Experts of a small language model: 64 experts in each of 8 layers, 3877 steps.
Below are experts of layer 3 (counted from 0) of a mixture-of-experts language model. Rows are named router (the router's row for the expert), down (a neuron's output weights, with its number) and show model dimensions 0-223. Each number is 128 + 32 x the weight over its row's rms, rounded and kept within 0 to 255. Numbers have three digits each.
Before each expert's rows: a language model's description of what the expert responds to. This comes from a sample of Wikipedia text that the model never trained on.

# expert 36
Description: Word-initial pieces. First fragment of a longer word or name, usually capitalized, such as Ad-min-istration, Mol-lusca, Am-phibious, vac-ated, Di-ocese.
router:131129167099145144051120138151170136130161086145101105128168080104092191219118111158125113063078079083113117112186174123164172190082113170132148112137201105194167134151197118130097130146156133129136157176093137188061141151082130132168139077140144143107182189122092138127143110103114139057119142121139108132147164102113118190122176145155151143110128110141186062150103170164121179109184164050161156085087098173130152127112128159053111143164122089119145099210144150129113131084147129118119157149162123161171130146135143134101153132153095117105115101158117096109147131116114141103191146121086148081099096130131175100124163161072138140178141109152130103127164125139126083116148
down0:079114131163185088154110089099079141146091103099156136185133132054165086082107093084145134121131108136129130089129180116150106164150131127128088165110175048093110178145170077136144125103197133166193116150109095110119139104154089108179136150116067186128067136129059160164114063111115071122122106131116127122143137138102166153114187138162141139176156099111130138113112142062090128122122090085106141145096098157161139100103178149111109129092164127136068150132224146131139160150146169119149137131078139162122139116104084116109150135084147076162131153072128140048145135050115114121108163114115114092135144135129166142188172144099096112176166128104201151109208135099096109141152
down1:143093105151219110143103070071140135140091151126173146134066123114125107109076093152130140142092101103154105111113071151119185134147169134125100166151104132078101103080132150150146123133119130194152151155112130116091157109165134110209129087155133093126144125119060134099132116123140079077150142164163137116084123130094134104091084151117138109211154172080163090095103173134111117132149163101091138097112136123144104089139147123127170071162152140152046140118121124128128088152141128104144112158170150148125115132133092118101134102027113138109136139181136060097114171162067122173124116135097044068141155164140205099160110089122153108155096176084086042081137077105125095145162
down2:088141147127081104123120099127096148067122138113233079049102126133151095125103137146118163135177165142152073163122127206179100134093107086152043103131137106151155217109084095095136163165104114133093148107160124096112148140143101161085121069094114111167110153104103101133125118172108142150098128142103177110136097141100135129069127206164112096146100096084142167158104149146093105108037066131097106180100149123148068125093124112107085187130055136111115102175111158110119149105163120150150146064119121110090126115141171079112153154132170107147112157061136070102172113096137109125161169098113122062136144079157102155098120088142110097134107123108112092139105095146109123098168
down3:092120088166146112168163143124068084157193185102141114147098122143104133081216119098118135181152147115127129077135111129088142169132149116127091149062052153070062151125123148092083117168151149158181082119127088107144166061045134157121134135136163128176181120164127118101127091097125147116100123129108113189111113077146141122144141075166145086096101130093135108203157155107154114075127115126104135150146144110110139123128130064128181121135135182101145127139117108093122137169127118123104056058142123095100153178119125097222151091089111154177202121120102105119094092149099107168092133137137088126143130106073165112128120075170107110116101139153209124149074125154154140172153
down4:112124166123189158096147190159043113115151132141200108142143110173128142116122157098133108104083166100119127089088079090082157111139176110162134152139097164097116139110154111131157123152078162118050096141173092126143156126142103067097148117130099133106147190165092143105155142086174131169098154111183143081186196134138100049155109126104150097141094087123118136110176165177118136112102088160186120177094124138193053120110063153111113100142131124174145191147106148135106173125066119154142133173110092103095099106150166169138047126162092133082098099123080192143137143090134160177156162127110064131148098100154134154161092121135133116126112182127112133147155131143133167079142
down5:125151040070130053144141153092143168119148098154118130146144078099124112095083103139075117107113129111074123093155105175082085122113136106079147132133157121124140112118110146047108092079184172119151156121139192188126148160089095136098110142108090158125159173132111162161144166148138113169177179180150106099108111113120082123065093088122124128131181161172118099153168150099117139141124074126119126134111090154096061127124086111116208127144169104104127110099146153136158126131161103147102126145105197153135115078132145118130055132155140176081087123163108159112091121138112190137190140118200129154152123077074075063122097199122073124197173111118143125146133064139137142103146
down6:113071088125140099176125166114122109134138113110181184105192131149187131170156115092169125115162110137117048137114138102115127089094121107095170122104137122127136167138138147160179142164109066188156153135102155174116114129151127171087120147142158170086123164153144157127106130148121129113152097128137158190100131146149145126182134134177111085090140128078099111174084063070132152117079096056125162216078191158132139118160103170115109114127098155179127095161139133122122090099108129084155112109197087113140170159125137117079217145084130141101171130165093103106151132087110160131158126113148086092143137077156143100138112167118164135103124137092122193098172155036070095197109
down7:109132156123106107128130114106124130135125120170107062082088166143098129116147150092113178059112120132110154130140154164182128051169130180154094103117152141156075194069117113062099193186080128133097121146151140139154094170101154069163167153149116120153098074064101120129095122166137157149092153061171074125193084161087146090149128123141098116053098125057127118137150142103132142099112163091137109198079074107101134162148123053126088116101158123086085115093089117198197111153068131133113140123117073162150125145121146086167083144168131073153077081115132140139120164166089121075155101140151171132122145099108107092112166151138129146120142104095125173106147137125127138102150
down8:076087171162191125159201120146121132185149083156103147110113098154177146112149103172152125111135080033127140154129089070103077142171175143190135081130160128069107124141153119141165115040158034105138110130146096138155094080118083103122097132133082141156182091109118132120156159097157147141140088120091154144118133112144135141131110128156100102122160120196134180128145106177097094173163105158164171131172103137144166164120120096170153144105157142160129199064103141129143115124133139080161204167136149044129088108136129144085074117119143188086102181129104120143109146153116145129162145109124178143116103177153106151191105141191151096115160106143167106126170104103120108128160
down9:127095135174164085146114092137087184182129110166109149141159179115085116182171142087098152110108117124141046131141109119090122089163149131188106077165106074123134179153126154157218106077144121149154133108163205164116109140099155083134138193104091158119117131145097095122160062184138134132149113109132159147146125164071118134086140086108129106164096131103061187124125120131155139115107127141123120128163118093143105126156109112114092098184162105112142155106147133167139156183136131129119148114110159121167124137154100126026129151094144049132099151115157166135128100090069168140106131115178128160073119152098102125151067146162188141074114065112110164127184106146097122130021
down10:140107144142096159126195119126149120088142097170131128118113134135062093130132119148121094149099125119097162104093136142155113154127129138134151114130167118185096090117184120137139092056094155125109102162119177145155145131135097147094121176113186156108085128144165184134088182100106085044066144118090140143127170101132109176152117130087128096173173139154170085120098167170097153094112120139134169129155189132160082129193123123158145084158113134122148137175155114186130105164111124170202093158196148113109154109119052167131102153099148187187101114167108171173175133147157102129160128134160134187101122093169135111090132165126203032135181104167095117185131076126163089138093
down11:117156132153137135109146101118101193178119092061122164071185169119153118114156169087120117130162154117132108168103166115111110093126146131096163124141102112099169140152135114165181105074165140168102174072137158130132123122051056161181097136073149132112112154172135219114142108120119117203136080225137166210159087083123120133104132129109134132184090148139117097144127137100109173169167151126097096118181141151166117089103151113141110153187131171099126132172139127112097163146084141099115126131129144108121142129114121097114121157103115104062090106122142188067142061132188135124131111154183126150171132140144164150114125104169069213125170088079094116146086154156078118092120
down12:154150116151125134089160127172166133124150070079076131201187165175104064124155125148154128147204148184147129155164125143129183085121134132108094121100124167129091152101187108099148092084100098150140148212105143189089153114107092101110174116131114135105182110144096130126091113152101118170156109135135061106111162174148078096105074140136142120132138136103072136141165158130136150149110118068106151167080109134155112211165133104136111130163146165103096090097110191169155073104158103116121161121101097145135163143044131151077125140099142082169171143075205155126076134179146102160117140165132092101138142063160165166127105154159124144106116142162100118069152118102099074123095
down13:144130094070097145098178135121174087147112111057081128155154126119107120116138113132179114126117098120148131185136121114202083126097138142116147074117101145112195085141125142100126145116166173121155138141113126087115065093139158087099170125049122121147132110127148142100127096085207202154173133115133114114144132094088115234124135082100160143070135128193191112201081080145135088165082108142143200097131116158115130094125162081115182191111088170115061136110131159153132144172099145105121180125177126169091125160133122118164202132112144123163159143142126093123099102144089109184106112106201157109128167124173116099137136171114116195098138121154130123161138136091102138088135
down14:211161134179152218154110133129145155177096177143129099147105106134130169067121168173130177132103174115144142128134150049214148171123169145133169098126151115140141057146108158190151161098137101127161131102064168061148103120158127113076134139143152137131091127127120138181115142095092130187114093141096128118116118170110127071076173105163109106145146191153132125112141130164116126142160135183133102101149150096125113120116084118107114112120145166154133037130127161138152100164143073140162151141128156144074154113154125136162047157100133127182101154104151121123145130127105146150116165134095157132095144156073109102127133065147068107079139088097111174071109121096121134101245
down15:121169179083128146136152169100132156170132160145136167130179110149121071137139177160102166124061095142124183135160088194179151118099096162120119123143084136099124129133152163123133118144097136088082115072070162187140159115097122090114128122136071075135120103162142115108112118114162152117108145184173114129113073119125113119114119053137073163131107159152137094140054117165119081169110113136102136077124143139096149187079095109105143213096151137173181172065116079144137150088118108172170149107139146077136080125113135170125110156149102186110144126109099122126185137139048059196142139112070113184175146143126139122149088161120145108141172142163082198145152091174110130158156
down16:062150094100078106161091107086138155152114139080118135131074138145109129147144122113086151120169130107148151124113106161077083181118134078117178146156130125113076101083084077114137102096105152079183124121119101129217142148102117084136149108086114094118143090125162088154143108161083104115173147095099154152186087168145195168103097140148119088142084098126166179169190113097184155120102102144140122098134155109100083162080148149089112121125164140091228184108125158120111124126157111152124092113119144033132113075061108118106085142123130127140129068093139128188126156169191163184115138155120132125066113166153142115109163114112170134126161143105146111151076156121049177156136
down17:136137197111125124118119092092117144129128072134090139080079100133158114127072118189095171117180147167095123171153150114186107111141180118134160112123108096165123145166123180145145107163241119095173151136091105177121114169134095120080103125088084046151137085096155103135154164180125106083133171125150106131125080174156154152157148182173178067111126114138148134040070124163164109119168142125073112109137145157150117138122150127129100151152158121141106121181101140104047167144109097169147151094150135142147124170114147116110120194188112112201133142087137127170123138121140152087091197141116152133163102126084144107162153111107145161133102187189169143149127156088114126200133
down18:030105166087151157143135150127163091088132041115144104155123119087144163120136147112117116117155153146133147151143114129141154133108133197128134093094151119129137217162112109183164138087187136124158142152117120138106176137077153168115120101062159077169158121086062139107148114044109158134095113181123103143094129132116135185126089104145149133152119118150154108136148173107092136069151140131136147126103171135062100157115141101109125122121164098145156131149132133158086089160160198066155108159108129111122084044144125155171115147106213153083104144094112063137150103091118103088220075181121097147130131131103147109106136080189112103148101054141146133086150130165112120185118
down19:163147106090151104114118123148151094132115092132110151138126164066148169149112092137094137116088158158087116128128084075154127122125095088035127141168160098119164108094153099133080155126215131114155156172091153123118115063125171175139089100155141150069054093087116205155129141138093134080135155121137143166161161055083194141097094102130185143127116109093153113134086146117152108118184092140127087073136157190136102121043160138135162138082124136138146154112183188122174150136111137160125071163114209177141128138136116107130108120076106111130105142129142087131122163144146169116085144102101121166076085160132159122153143131151097122160090131100118075077184061138074139166137
down20:125090092202124100146118126128124097161129111129073114176119119137149112169123108179133124154144082143107102139090090107224109091117096144097123082077165093089113104119104071164134120130145123122047113173149117104186097126128110129179131189145137166142112085123146159152081103084103126151100153095103082115123149173121188173140155189157099118112177190115129097201127070085105190097110089057123104163093111078129089123092134139135147120086125166121139126130184109135094136161101121124089155104106186159118090176086106148098171145104156140160139166050144112086148104125136129168086108149107158154087111080149090138146183154137182129080203106101177097153166153118108109096137
down21:069183149134108126107144169159106104128230119100062147179132115100077157139131158132160139160163178135117142139141114138148096138120113078158156106088092159124131098189125141104115136112093128158121052118100159167209120166111171135134134151117118144099056144154134098138231176086083081091119080170110122098074155119136103124134091110131144160077119154135113125130131115105179085095149091087096123136131176083163113144207098147167128082114143196080175133107129099109173101191170119101080152160109098136123163152086068127144105150150197098167146084087103118113149202123123124156140105108166169186122150149080133103122135109117128135163124069159144125110104141170128141149124
down22:104084161091080111088134142100079089095058143115110107074150125144136142202122151160100099158183148108147109144191191122100123117120137141123104165123108153162084110161108070089184125135134168134142104125102128158121177170172155093143170090169106111126148084177165140149166146117077135090088109103090143123138127119106112093069123184090109133168156090167119100143177116071151150129120105111089146089133128082076165123147189154082132094062109151113117142111126157116132109173170139081149092096157203082131116081113123144120110181168135152160180159153088074139112110083186098078174070090133071145140154099139100081129189165083098138112167076132122119191127118138161118161111
down23:134093118093099105160158124127137110116121138124105133144140073095076144140169100193166198131159135073100153067164059088131105095174110086167137096188204199140118122165123168098117121163082105139138112158117161134140112150108156075135142165095156179095136158115101095098159142161126110151127075132084105124079080152099138166159107172122136133131086163149137090185099163118140095121110084096138133102094118093080170097187182090169087119098174115147121170150091155115145139138151055117116100117142190098083207091151105124099105085055084119097114133138143146105183103150068103092115110140139095160174105130113103136122139091147122101100188136096098105115199128099114103171179
down24:195132118197100131158114089087098150109099087101119123131074165123096146153165040150106086146162122160084057119096125203110112074141199130113062108125137154163139148132141115190143079095134118129160099094111204059158139162102147183153119097123119093161125120108102115203108126161164163075232170063069136141095131167122148131126133141137121106138090131170085149116110119117098131139103148102138130086146082094086085096122109176140097160112142100138120134134169116145174149098146144091125166148131090131087098095163125145090161079119151107117184161140134187128128105103184094146109152125110092181128096119142117082114128122129172170117121138183123084151085123127089083115184
down25:156092142139179119110115147152096102140088138202152119118105076113145132025095101167152147110129105096100112121115155112078160130109129154086145195161146159127127124102125137054107129101087138130077192098093113145153108095106131105112109133063124154124159081105104136095131116163080106098133202153165140198097058076152130118142084108144128140139149126074117137092053139159116070175148195062095100173207130133113127130130118149126129125134080130161163114119083143112159109084130140161114111114117145134168151138138212163116105111193142145158199131060097113125128156100095108098138183054144133158150153083184126128108109125090151064167135138156115116134072173135137126145102
down26:151184100113135173143134126175155095143141113100105144127137176144086128112133158131102120111141095186123091186174126147095150132122172111117092125167077144098167104176138091099143135153123173163149135133141148103155116153136092173153111142217115065116130130067126126135125105145178099057194135100045090113134158144167147102177106170129116122116113157147106134140099102132142184075148140100088081160152125121115148191159115135144100138166156135103113143123168145152137073114124064153165157080119121068182179079119111099119161167136163125162162105140139077084128083151115108158061058158094148159067133145105104115082178141125120163160095092128068179148178154099077054190139
down27:151128110164077112119099150099179147131119162060135127129136202200099175108143151137092143141103039057157121111137097160137125181144202115115114140076165089086088136135111124156113102124119137091105183164109137130140091142129137133152123162101067090130091058116142095095150140123117150168168120080097156096146107170183151160120146166153162068178149124096080145151162107123108147144149117151131096086180119135100127179112146075183101064071142073172105149093183105058124146131085080121104145137171160077135163094162099134128076171114163087119106160149143149131077173160181161148105108104082123121132150145082108102129194191098120135084135115171119157089129136138138136121102
down28:121165107157114127101064083119127102088111073126162115082136125175093090129102084118158121196134113128138138151114113128137132109140222135109128086074139149125159106160182126106147119134140126118161150159113142172107136142130118125128131058139149128162079116104128076169128112163153132146174108144135182098097062123139120118162153156140234159094139148133146053140121107155164101127106129146146122111141167196150173123153112090214154140191099145115166153123100134177139118127084140100145083117098088107098131117210130099094139121081080127169142165171176155146121091153144143085137128071231169082122122100169134112129095094104113136182100143101039086111142201083135102114143
down29:118133175117147147137202184120114150102123076102139151152148084124125099153182154068177161126132181086160139107091119143138112131128124071112161101185079092122112112054129155106109096107174110113140139129166129117188126176078147154122162126144128203117158100063168135146105097148065118078140097140128133084137157058161128131137108135143105095111193053073150143145092105156143112130073230173124172116136116102121095111135177089079071144064133120121150122142139138174170191156116073170106116161178163109165182115133127136160132148115161094135140096131139154205165159155111158131158138145183093130138144120079147125160097144135140152135112107136161121115097102148109207082103
down30:149094113146077120118108122121097141106159153183145109117161119060160168119114115113189122099168176137133185176122089115126108112161112129144154137097083174131163122095132066128100164114093141136221107081150066104123121100142161096128150112142164173137189104093150089132102051191149136122125136097109149090122140185078153093103131116130119117150054114128148169215129113106086100110120209137150117119087134113110131135090096119151153139072113181167110143193103098130122143101147102186154136140092114179071103155068109135194145114100168124089162130118122141111086093082142123110163177169112173109139174079144176150131068131167141121166101129063189145100126074145146138108093
down31:117133092117049105068149152145131139088113087088074113168149151133139084039091124160138069155135080135186142138117152153123116098129084151195108111130104118193097121149096128110102091136123118091116077107097110100088117106171171140142140128165134139124119068119164149182095115129091105165109160125105105142117102115093104111031093128135168178132106163155124147195120149135066101112150134137098140197142176135131155115130124216136179102067168168149129113083155163102098101185140136118046155168124144124107137148167148144118091082160120129123159103115158121208105145159126099146155063072082088138169157145103137104136102144133106146126156144141143170115156116163171172048116
down32:159161147147165192148171141124106088146112123161185087151172167107115152077110183092101159137104196114082084155090145141149176137095151136131149096155115136072116172108165080119191157077198094158128168119068125116062097178185083107132148115117091138110183148135093112150152127128124130124106132142196112140070131150147141136151145145091126046079107126149104189167107107124121142168093099184143175170136150155138123087096108133121155127131129160090090095106148162136160140102094125165112145091137123123142131009102147128163152122165196143139173127100168149149125160132102149156155064193101084203123174134143106166152164117152112110064107141126115138129140112167166126091119
down33:139161163189183141150157087111122085130214136143097155104062133140199094120188146135165093108110142107161187136144135166132128112177111149108095178129149135152138159115155112168147126152101162135161124133060118153160114109187140109135110154138084115130109134180109045079136100184088122088128098143071157139112116091146146140122096119189146085152171178150136079097128152122125156091102081161162130103158106169137191129132114179142087133091117114101082121105141090043112138145139154107137056177087125150106168134131175166177196113142174124127149067146136139141111149088168160150083146099079078124142075129115109073134142142126131080117098164149068121173055173131110125104138
down34:069135123127130062119121118106144135120145185116182132124025128178155141093158158092171179147135127080103123149141091138141077132079060158119120111165147105179145171190067139128075138145084139089141169094097126147136089102141152147144177194091140156073110125175086128087148085139142103104167130115158107065152065141158149086120155125106128196111106170143147079150131141126169107161119131147122130177128126081075107153105156122186120151144154166103165169142126118136171169175118109091115125068123172145091109170140068186104122151085078127132150157144197115088170134141079087111122108086151105099099124118145110122170161069176141138067151065107135158103136159151098099129117
down35:127143125089130211131095078127073122138113089171150099127138152159159205122089133190146119112151090180097083184159118147169147089120122143142176124066131077172109156147070145119082158164133091139102096110198141160123080093126104073152118134176109100153112057077131130148181078121079155096165150115097139126142087150146141154128149103075108127088151142081148169126061108139110125163135129151141127079131139128124208141126155123160085112084106107116143184136107208135141121093128122129148157115102104132152136108099129060141089097135143190082125097170207134115124131148106181062141144177094149131095167110160108153152149173133087097148158122108161074102164111072113161093091
down36:088105135122166102199109130151109177105089152081144137134073134140093117151138185116117120176153178118149096152097107025126170168099159147161180143073086116119210114147135127146135100089187090130145116111167103166127084101166083139184133132126127116108155076097170152077129184160056187153146119117105128091162123157108111131168119164152129108130169175136141190071174120150154145147156157133177135085137153154141122120111155150159140137106150104087130154177082137186161156156116121117130101118085131156072167114145154087107117132089166087145175140119163075083075125135114155109206191174092153150131055108139087119122119114094118130096114152088071122133098149105202124114142
down37:129122089145149106117111164163110127188091129120175153139094176148145137121108108122138074116150155095140159069102080122031079166186098113083130086184135188072157141113133110123178181118126118128151154156122161126138161137152098125109156100152201135118132152090166146165205083108125111160105112117082164141144145178106071116074131134136107151159112074159118161098133174101081106093090125132063094091159119108096166165133098047096153119122154137097143094112140123100162105159126129112168148081076160153151142101133127152197133157115111123141150131161115137160132120103129159136115117137106168103107138090102125088183112093093024104104042154138140195209098141108150110118174
down38:098138142113164068100104150123134105109157130141194103105103124109171086147100102151133158101137136198186146147068113157099108105168160088136122092152128148114181140171141099115129154037125081139166131129147134152115123128076129102130120109113134052168120115098125182088181126182135114159136164116164182083113162150087164216084088144122136184052184150125127166133147131119086034116129119128139144152123131163087171149146118091057088161105186126180128161126124127150185085165123148116125112136071136101148168081134130135131109145155154162168113158160146114121128130119149145127096137125151102081148123199142029089186097095139101130144061113114104122084114108081178128149136
down39:147171149099092194141135087129148108087133175151190149112101115195169120151131098149142216138175192140125140104158048106138129149127130105163086111152104128129118134149135076142085151107124122152167132118107098156089092155051119148133125149114103140102109144141109100161158117059094082079138113148097094111159167120109164053152157120107150190135122156082125098101178088073150092084153119095179156114151110139141188086127140199160101096113182122144127176146159165098127116135148125125196147177109126113056086158106066146180166154150130083177161156112147167162107131159118113069091169173097145086063119095127113122172147137145100159118132126157098132122171111073152094160105
down40:102070109120162141119113181123135129097116117198137136107135147113102189150152119132068081120133137092137100100160067132095100117095083115183164140152140146115077120119074135159113124084126106119120098077184077111156177140093145076133108126142138159144108110086134147076115138165180144107130146140120150150101188107087091108127103132143122136157156114110110097115121155117101139086123149165135164181043151187042110152143117165128102106181133138168154196152080053144132176216156146085217171135165147113103167164055137114129175137169143171115080097141100101143101148161148144126062124180185092108167123134114152122111091166138120068115101102150160065145163132147133111100131
down41:174090096152058150117113114159128094123149103065130127130088079132118071106139170100075135081154161165154153147092143125116143065104137114095139087119181172147140153140124121106126112183094145148128193111137116121086158165146141106128083080062168168140109180156157149119109202125170139151185150126123098128169115086133122118076110114093081100157135143166111132097170135169143149101117077168104148149185074092087083089130119119137097067156143124134121076144168165164138114159127101156092166186116146062138068130160122121192078073111139119133144168133166145110084124114071086141122103145154172163129125068141135143155124131128126157101080043104104152105096114019143093134107
down42:097165106138164143119153086064122098173114133175109101177123120145136159133097099127063175147153059101093138088184135111106165135089143139127082157058123096152179139150129168126107097131175116144090170165094111153059103087131092107071125131092130081144240142110174116073170163083095151097137118139118117116184203154134105094126139140206130132133108158116108144125133139183137121121131095138158146127128193083159113128109150176122121144136162146142146130105105115139089114154119144159154115085152131154119167087114148148062042139171066148167061133147108129124158134160161136154124158078072074099093105119091100160139083118114181118117158162095138113158149181194160122099155
down43:199093143176117110081157144161176144111108103123076144127125146138100095145140079153084117066110145071145176124107139089208063124144057082133137124123120120144095091076158142147106140145157129143142161190136098148156145105085120092080114131087154147073093139097119151114153126087088100145118118149117105143141121120132137137136123099145159149119134175083085173130077149104121155104144129130121076118124129183087102166085227094116116166124102153142069109139091084123182161142127105142113159184141120122152127158132189165105103127084078210181182128144174156085087128128129131110107212148096159136142118124118120096097146104207141098101066131138128121061104140182151098176061
down44:130090187048137169170132096061127183121110122126149095128163158104133082130099125073152140104100146149136160180105095113123191141119164131169175075158068107090183123130114072173158176114124116129146083134090139113098122173136156120167152163136059124125118150151151131146105107140130143145159099132129188122143141109194160092126157127126093103158118133150154136086175092110151119063128136191091147123213111089150150147103130118157085155132141129143108071127060142097127148097095104142183159111167125183138076110107190099117182110153057132106106139142103226096089102115215106135113155124160155116128091138111104151149153162141137128152049099097180119165125091113113180135111
down45:140128117148191106149189128170083138122141042171151149114154092097175130183110135168077120120134114103128168114122133099098128086087147161098176152051105141171147062111107089106095121083095171135174136144084133051136126120104179113125167109127078106171103136136172159147184130157192182091147133140163173108094161126113152106157054125185129108126119129158135181129075164145145161116152171092149118139160151153091144128114148130136208095139095144146094126170129130125122102132133114113134121159122117109039165176086099190086138192123109151098146120153136141133083112165171106136145138102182156137109122164112151184087128077208138152168127151099160092144078160158073093127144
down46:087163135109130075097125138209167109073116107102105116116124107140163100087130138087115153138115108121126067205140101080141115082207109182128111155157131135104194147174109056138095157090126084125127132132176141121183117094202112109055148173101133134099125132165144193126153146141147117157187137131173109097156106174137111087149125146125153167115144171093110091115116155172078145130141170153134093171185139160113167181174131122110130108082128083141148115147121140091145146092116099167160116106100153161177148119166086114122168133084034108047137123129156143128108156159149108087150147193166140098100091186199103127143156106088153118102085150106126122122192128107083103111101
down47:118133151142139123082150082123102127127160120201168113115120154156075122165186156121183125143114168084131128200114140106093171078125171050192093115108167183074134096122132164172137098069128136121100142091107144126141074161099142094114098170098069158136053082207152122078118145172121115121109148162152121095133142120103121115170192143140131119167140140145126146125137131107177122083106139131158135143165153118143100127149117127147106102120125104140100172124092084157111152188072066113237125132136107116142107158095111074154136162155176160154140171155127187129066086200103142205104125143157151103094131125162118135158099137141126153161093136119088053114148117110155205136118
down48:109117141154124133029132147114053078132103118105160131127154083136130108154165117177161131151154117199151118140134139105125122071187142118102176152118068049141179131166114090136121091170108164099118119146133138100142123108155105182127156099136110104123103111110178109119101106108171107151151049145141096090156160150193122118152068110125121104186070194209095119113101127099085189109107158153165156101099106128150132128127158125165125183107076144127174078110136142141031098102155153114142094104130170182179103148146154161145160123119129100103193125105114146150131074138101097049106106141115150099132151109103075147092135125196104088143182087102118140093085135128080143103127
down49:105177102112180118110117080050179104135169168116137170157137174070109176083164102151167145096080089106124050138180166209151126204106194132143135128122172116137118131150169120137119083101095096104124214149070142163090089185142145145148132138112122182139124121116147098111116121118157117157130099101136102064149083100149084116180085158139145037067181181104087132167114127101124155152164106138130165088125107172129129149113145158164113118141109091149144124123101142155118156064138147121161133120124072131123145101068147144152151153122115147123171188121155143133135122103125166104150134120167183071089156156170154071102198160098141084152103136172150123134157109111145073128104
down50:136137131173149129150189181084092143123172158115135115108161070129152115130170129113102095153112136103134080113134068138088117148116129141135122108153053106146163084178118115115093127142115151136210128068152062086090141123149142181135112057093164105159158166097227082154114130138211112130156051179142121098083167124101134118119118142097082131115152145124090117158166202107128112167059086123138085107124118111123091160115092172153125086134068126102118083110124088140076126158190146176098102159139169139092129138106140131099168145117123142177135134162135136155120106161162181121129110164174110148145162144102084142166084105175108090143081147107118142149101071107151080140042
down51:089142138151139100200081140114117117091081151120152176177179095148091119107137106163123146126139169098144134216099147081111129220140168119084083054139090157105140144156137110160160182154125133120098094116132158147180139156125103167123165157204188130115176193124126105141144133125133122152090083116126107128100089152061141128110109159175095176121029142113111128079139085123111118134113183124153143180093072105163120069155173141101100138104152113146172127102123103158108135114130091085154129180084147082159116128129090130086138109140137161156062091140113177162098164072117138054135116061139135176117088139153160136131149090127134132097141122112146159115031103140126132134153
down52:138136104130110124094197096150167123090102171149161192120142121068105131143133073115151159124103135142202177118109163124160075141159165120119093184108114097148161135120065066083161111168143170140070114095160084159135148103104135100137116136167125071130170111118108096180099167192153134175185117151151117161146103086095144134121096148118167108121147096092089128227130084160093113188128078126141177199171114137125148170173090152126156138147112084153169068100108085142120162102149127070089107150138120130101146148096219142160151164116145148125123107174111098080119103147132132138094164139128108171164155154113078113161125097092117113125074096109122115126107198076152164179095
down53:128133104114075203162149130079149113160098165163142097118097138200144091114138104162143108131191074112165159140119139155143136143154100138105120143147126172122175122110130073114084115108117161169156090133231161141101216135186150120100144174073160087122149130139130138069086103149109160123133099106124183140108124145163138100112204148086140142090188069111193089079207144188105100160125123122167132133067124142144127076085133120140203172121135124159113114162167085089118168080133131153146127121172067127101105179137114106132148139153114173181118093133111117143119105121122132119084172099104120077090111137142100187123103135100133143141196101088158108070152100152087154137105
down54:105194165152161242194055123082181109178127136111155114156118080152116174121152176175139137154106133131104119169153111054099197118080143124109111142142125126122097095125107165075098156115077156124175119119152147112166135188102195127147150113132156166134104133133126138136150103111133114112109107075149129129145130116114128124120156091161116130133160102125152130123175106173144040120089143110121080090133102119084095147186080170161176108121131164115186179107112138079115112200170123095116136127165100135206162085123102106106136126142100058160108106091073132164097209137124145141160129067069134100109118151110196110136153138157097086137126109126094103152130105149134155060121
down55:182137169107189136166153135171068133139142159180137122118111152081130112113121133098122151184117093176134194169099132098151181123109130175104099131114188126101157067100120150130120151105125141097107146133117075110202132151118092098047098122082086162136077152109096147051134195151138076125075182116144092143130108052106101158124150166163152130123115076175148127129173167138112131168142115140172101123130092177133047111143133102159207122151105141107090110126114129132055101177155106195130102077139158133137129149139074134191107165131137137091103076083085060136153163101162146147138167168164111086148175135103085124071106126109140126117167140154117144101126149090166132137143
down56:139107083120152092136122107133104119119160081100098132092141123112146177096142115176129135080183098100168119123114144111100131100143133109120173098133155134064167103153101100180103173175137090123103124111169092164114125153133201185135095105067178109100119162154085122158123174080105110117070120202169122166142100117153118139119181128154168148139145079135127080126092137106129099161092045045133137112146142136139083114165069172170132122100119122142096213108169169134095149078150224163113097147123169104124105125098075172075093049113156093084154156087103118102113161099162177130140084115126077116147086127139141161171146131106172127161098191108116142158119151128088098114096
down57:066131111125172133121106080129124095106127140119103129121132167144106112115131086086124183122156189162150058150082145114092184109139110164099072092121178156140078137096116139098104210086101124172109183171136164055130143102067082155089209110148132173102105117150094071141147129079065147138144138128185091102158169130121134136160146159155107125070089156140118140103079151082169113123161108136080110169108168088107184170120133104075108103144152052121163100142088101146124171139147145132112112084127104088158157124169110168113191122116148188113134132120177122101123125144088182111155119156076101179128105093127102086093116121196151095166123135118110148141142144164171090158058
down58:201136067087105108103121142092131093168155122150118164096218090130132131113091206111121115135150127153114147108108173085145169052122131084149136073171168074163161143139150139088161135177099140107111143191152167151074096125149089119204139149130133121124137161121102192122208150123071102095099172143118096131090103145148111097148121146125186182183146172156160112103146087131167151161133105126163126133112134067190149149142178163120104125073134083087138126110109139107110130071130160140105100134148141136116152149133124051115182185086124113139108113171102117090172117095146103148139121147132219167140114124133090082138124186145125106148163131098174160116128143077088064090136
down59:135186095081135170115130177111176133068113105090188135132171143119104132188183128195122119149160168111097129153145186098082110176142119079135113134176124139111109137127112130073152129132115156180123128143133157109140121104143196148140153081161137141189140055205147080127146106153177123138190142128152125142099155132165124060189112138128126164139164135112122113110112118126080190187124114132119124114091155056088074111144120152159137135187093122107176135078081105138116129135167133163106136078146071112108078088148159126167117220086154080135101121130082137150163136102156069133072136145116080174116129176136112153107109156122125123134103094167187112206129133180144145122182
down60:167155134150095143163106112120084157117121190112118168138101144095139139140089147130097168155072101186095147145135088163119114114117083104143142098179100120146113095132097119139131105129090170081096103118090101097149150144165151152077080106169088073138150123133124092128117109058134154149133133105143194074028162116205156146142135105156037131088148057158119197087124116107215132171085131109108192109149147134112117086149137194099152118164098131131105109129127105076148057072110143071110171141152134135159094154108093159148135103175117169153130140142140128120120162075101156127185160134112114130154099107108032159134056080115108098129165108160124093125117146129093139107099
down61:101099189125150157141064066117150120103106171182074157096121156101166121191046108114103105115094172163090098137114136120118108139135161167093110146132106131103152099094121193086142169191127152064142064163121083142138079132105096071123111141158101146136079156164131069154124172144119130150135167168162129161130106160145167113195130075082140050143115108123176131184060114174150093125170141137086097084117110120138189145063144182101099138047095085136157130121125165141171114122131128090132113127121119136168101072092138086108143134146059212123138190161109149138106111143129097108102111113114147134099157107095084083096135128151125160163161162104132125093104132148128176135103
down62:141134090200142157188132144120143102098082141103102118115144108141172143126205139122108112206124121101107172075126174136139077135131102123125092134092067066126017166122136124093135140140133131183116150174168158060100112078086067129147141174080144123151133106140136183139086131156152149104097146129158092168120155131125095146061128122150162144177133187154120155119135157118115126142139075134105130135144163129191149130190108134109047117141126112112133129103086100125123146110158141103109121139161123168130136201140192155176124045088097101139143127157094125138131110062163106179155117139191107164111069159068133125113152066099101073146127150181161120119102127098098114065127